config.toml
num_hidden_layers = 20
hidden_size = 448
n_experts = 80
experts_per_token = 8
d_expert = 96
d_shared_expert = 128
hidden_act = "squared_relu"
moe_layers = [2, 3, 4, 5, 6, 7, 8, 9, 10, 11, 12, 13, 14, 15, 16, 17, 18, 19]
n_empty_slots = 20
router_score = "softmax"
normalize_top_k = true
routed_scale = 2.5
balance_loss = 0.0144
balance_bias = false
router_noise = 0.05
init_std_router = 0.00822
lr_router = 0.00043
vocab_size = 16384
norm = "rmsnorm"
norm_eps = 1e-06
tie_word_embeddings = true
optimizer = "muon_variant"
learning_rate = 0.00169
beta1 = 0.9
batch_tokens = [32768, 65536, 131072]
max_seq_len = 768
train_tokens = 634700000
max_steps = 10257
dataset = "wikipedia_en"
Below are experts of layer 16 (counted from 0) of a mixture-of-experts language model. Rows are named router (the router's row for the expert), up (a neuron's input weights, with its number), down (a neuron's output weights, with its number) and show model dimensions 224-279. Each number is 200 + 30 x the weight over its row's rms, rounded and kept within 0 to 999.
After each expert's rows: "comes before" lists some tokens at least twice as common just after its tokens as in all text; "gets" lists some tokens that make up at least twice as much of what it gets as of all text. This comes from a sample of Wikipedia text that the model never trained on. Tokens count by the router's weight.

# expert 27
router,214,128,258,205,169,197,166,202,256,184,194,192,200,175,195,265,199,209,171,240,168,196,225,236,187,166,206,195,213,175,213,179,163,244,212,165,214,224,169,272,158,202,170,163,142,201,175,174,190,203,211,247,196,210,229,222
up0,229,164,192,214,241,161,203,166,140,178,191,226,195,153,181,165,215,154,216,201,246,213,174,244,237,145,160,247,203,221,184,188,212,228,172,213,191,214,202,190,166,199,145,157,227,239,255,166,222,206,185,209,183,234,151,222
down0,178,242,289,207,206,180,175,168,250,216,241,142,191,225,204,223,241,203,153,127,215,194,253,245,169,279,187,149,128,261,228,196,195,165,195,221,179,179,215,214,181,195,260,191,256,186,137,213,186,196,194,275,210,199,206,163
comes before: "and ", "(", "in ", "of ", "which ", "with "
gets: ", ", "(", "is ", ") ", "\" ", "), "

# expert 70
router,137,158,201,218,225,262,147,192,214,183,158,220,198,186,234,254,196,161,184,218,208,174,183,239,234,205,228,188,208,154,171,181,170,202,230,242,165,248,181,208,177,218,182,187,205,169,206,215,240,156,197,159,160,228,159,132
up0,204,172,193,154,236,258,161,214,128,208,159,170,190,254,118,224,169,177,195,167,213,206,173,255,214,190,206,235,213,194,229,224,184,186,207,203,194,150,160,145,160,217,191,179,162,214,199,243,229,201,166,203,208,188,187,285
down0,221,206,163,225,219,211,205,183,192,255,194,173,251,208,213,225,229,237,210,227,198,188,204,199,172,215,199,250,209,204,190,239,215,235,235,178,236,176,186,226,215,238,148,171,206,227,259,254,151,218,126,204,171,226,210,196
comes before: "the ", "a ", "his ", "their ", "it ", "her "
gets: "of ", "with ", "for ", "in ", "to ", "by "

# expert 45
router,184,250,212,228,266,174,203,208,168,209,147,179,208,188,219,192,220,140,188,242,160,189,228,186,199,248,216,187,170,107,223,147,173,204,128,216,213,205,154,248,241,224,219,160,255,178,236,251,211,188,190,167,168,204,198,189
up0,218,242,186,207,210,214,179,207,140,205,184,178,207,196,195,172,228,175,206,178,161,168,189,220,175,156,183,263,225,200,152,216,186,178,220,222,203,239,227,207,258,198,202,188,236,182,182,184,169,188,198,222,175,257,159,207
down0,210,189,202,168,192,230,212,280,189,154,219,201,141,241,206,202,238,230,202,143,155,211,194,220,200,204,164,200,225,212,192,185,239,200,192,151,187,227,153,204,207,154,189,161,171,205,231,217,217,177,211,175,211,195,151,233
comes before: "to ", "the ", "a ", "in ", "and ", "with "
gets: ", ", "to ", "was ", "and ", "as ", "for "

# expert 78
router,217,185,135,172,181,176,204,201,191,188,178,233,189,161,171,214,188,169,198,195,151,205,120,196,201,198,171,218,175,252,199,213,170,161,224,232,198,235,217,184,200,206,246,186,191,232,191,238,214,226,205,181,172,286,217,199
up0,193,236,165,212,208,197,176,194,166,191,183,183,180,221,217,181,249,190,265,171,200,216,124,197,228,169,187,264,204,207,235,177,139,150,200,213,179,187,200,181,233,205,132,170,146,198,218,199,164,236,172,238,186,185,200,234
down0,187,219,195,179,192,254,167,178,270,179,232,181,187,222,194,209,215,174,243,193,161,158,205,217,185,194,187,212,219,208,208,226,220,249,222,205,166,193,188,190,151,231,157,226,174,193,221,191,163,133,209,257,231,203,148,172
comes before: "the ", "a ", "his ", "its ", "this ", "their "
gets: "of ", "in ", "by ", "for ", "In ", "to "

# expert 29
router,243,209,231,221,124,168,153,253,179,217,143,214,169,226,224,200,197,216,240,177,206,193,177,185,176,188,211,188,269,226,235,186,212,215,255,246,247,211,150,193,240,214,200,211,192,178,153,221,135,161,202,199,198,206,183,147
up0,181,185,237,174,226,184,192,211,183,128,222,227,135,172,218,176,241,190,228,202,156,225,205,177,210,145,212,267,266,148,243,128,181,179,242,219,241,183,180,227,235,176,243,232,200,195,173,203,204,218,205,243,149,174,200,207
down0,190,194,154,146,176,175,170,194,106,175,181,178,176,211,191,215,180,141,238,132,228,233,197,193,174,181,209,152,209,226,200,205,198,179,219,202,198,165,175,181,121,117,174,214,208,210,208,215,155,181,202,201,196,215,195,132
comes before: "is ", "was ", "are ", "has ", "of ", "were "
gets: "and ", "which ", "It ", "he ", "that ", "it "

# expert 65
router,202,194,159,206,248,156,220,252,201,169,205,221,205,188,264,184,255,195,189,182,201,179,194,192,205,212,221,192,160,170,165,143,280,176,254,179,188,207,191,234,219,204,157,157,190,147,201,230,201,171,206,205,240,191,181,159
up0,253,211,173,197,230,153,241,163,228,195,230,208,187,152,209,203,192,199,154,213,179,195,192,217,247,200,229,204,203,151,159,183,187,246,177,168,182,233,236,235,177,254,252,183,191,214,227,207,246,146,151,193,215,214,202,221
down0,276,208,173,196,186,186,222,169,228,227,185,220,171,228,207,208,177,243,216,194,215,178,212,213,197,236,189,182,170,185,196,258,208,162,160,183,190,217,184,212,177,194,199,230,190,160,183,130,216,190,227,164,216,213,232,204
comes before: "|", "of ", "\"", "to ", "as ", "for "
gets: "as ", " ", ". ", ") ", "was ", "% "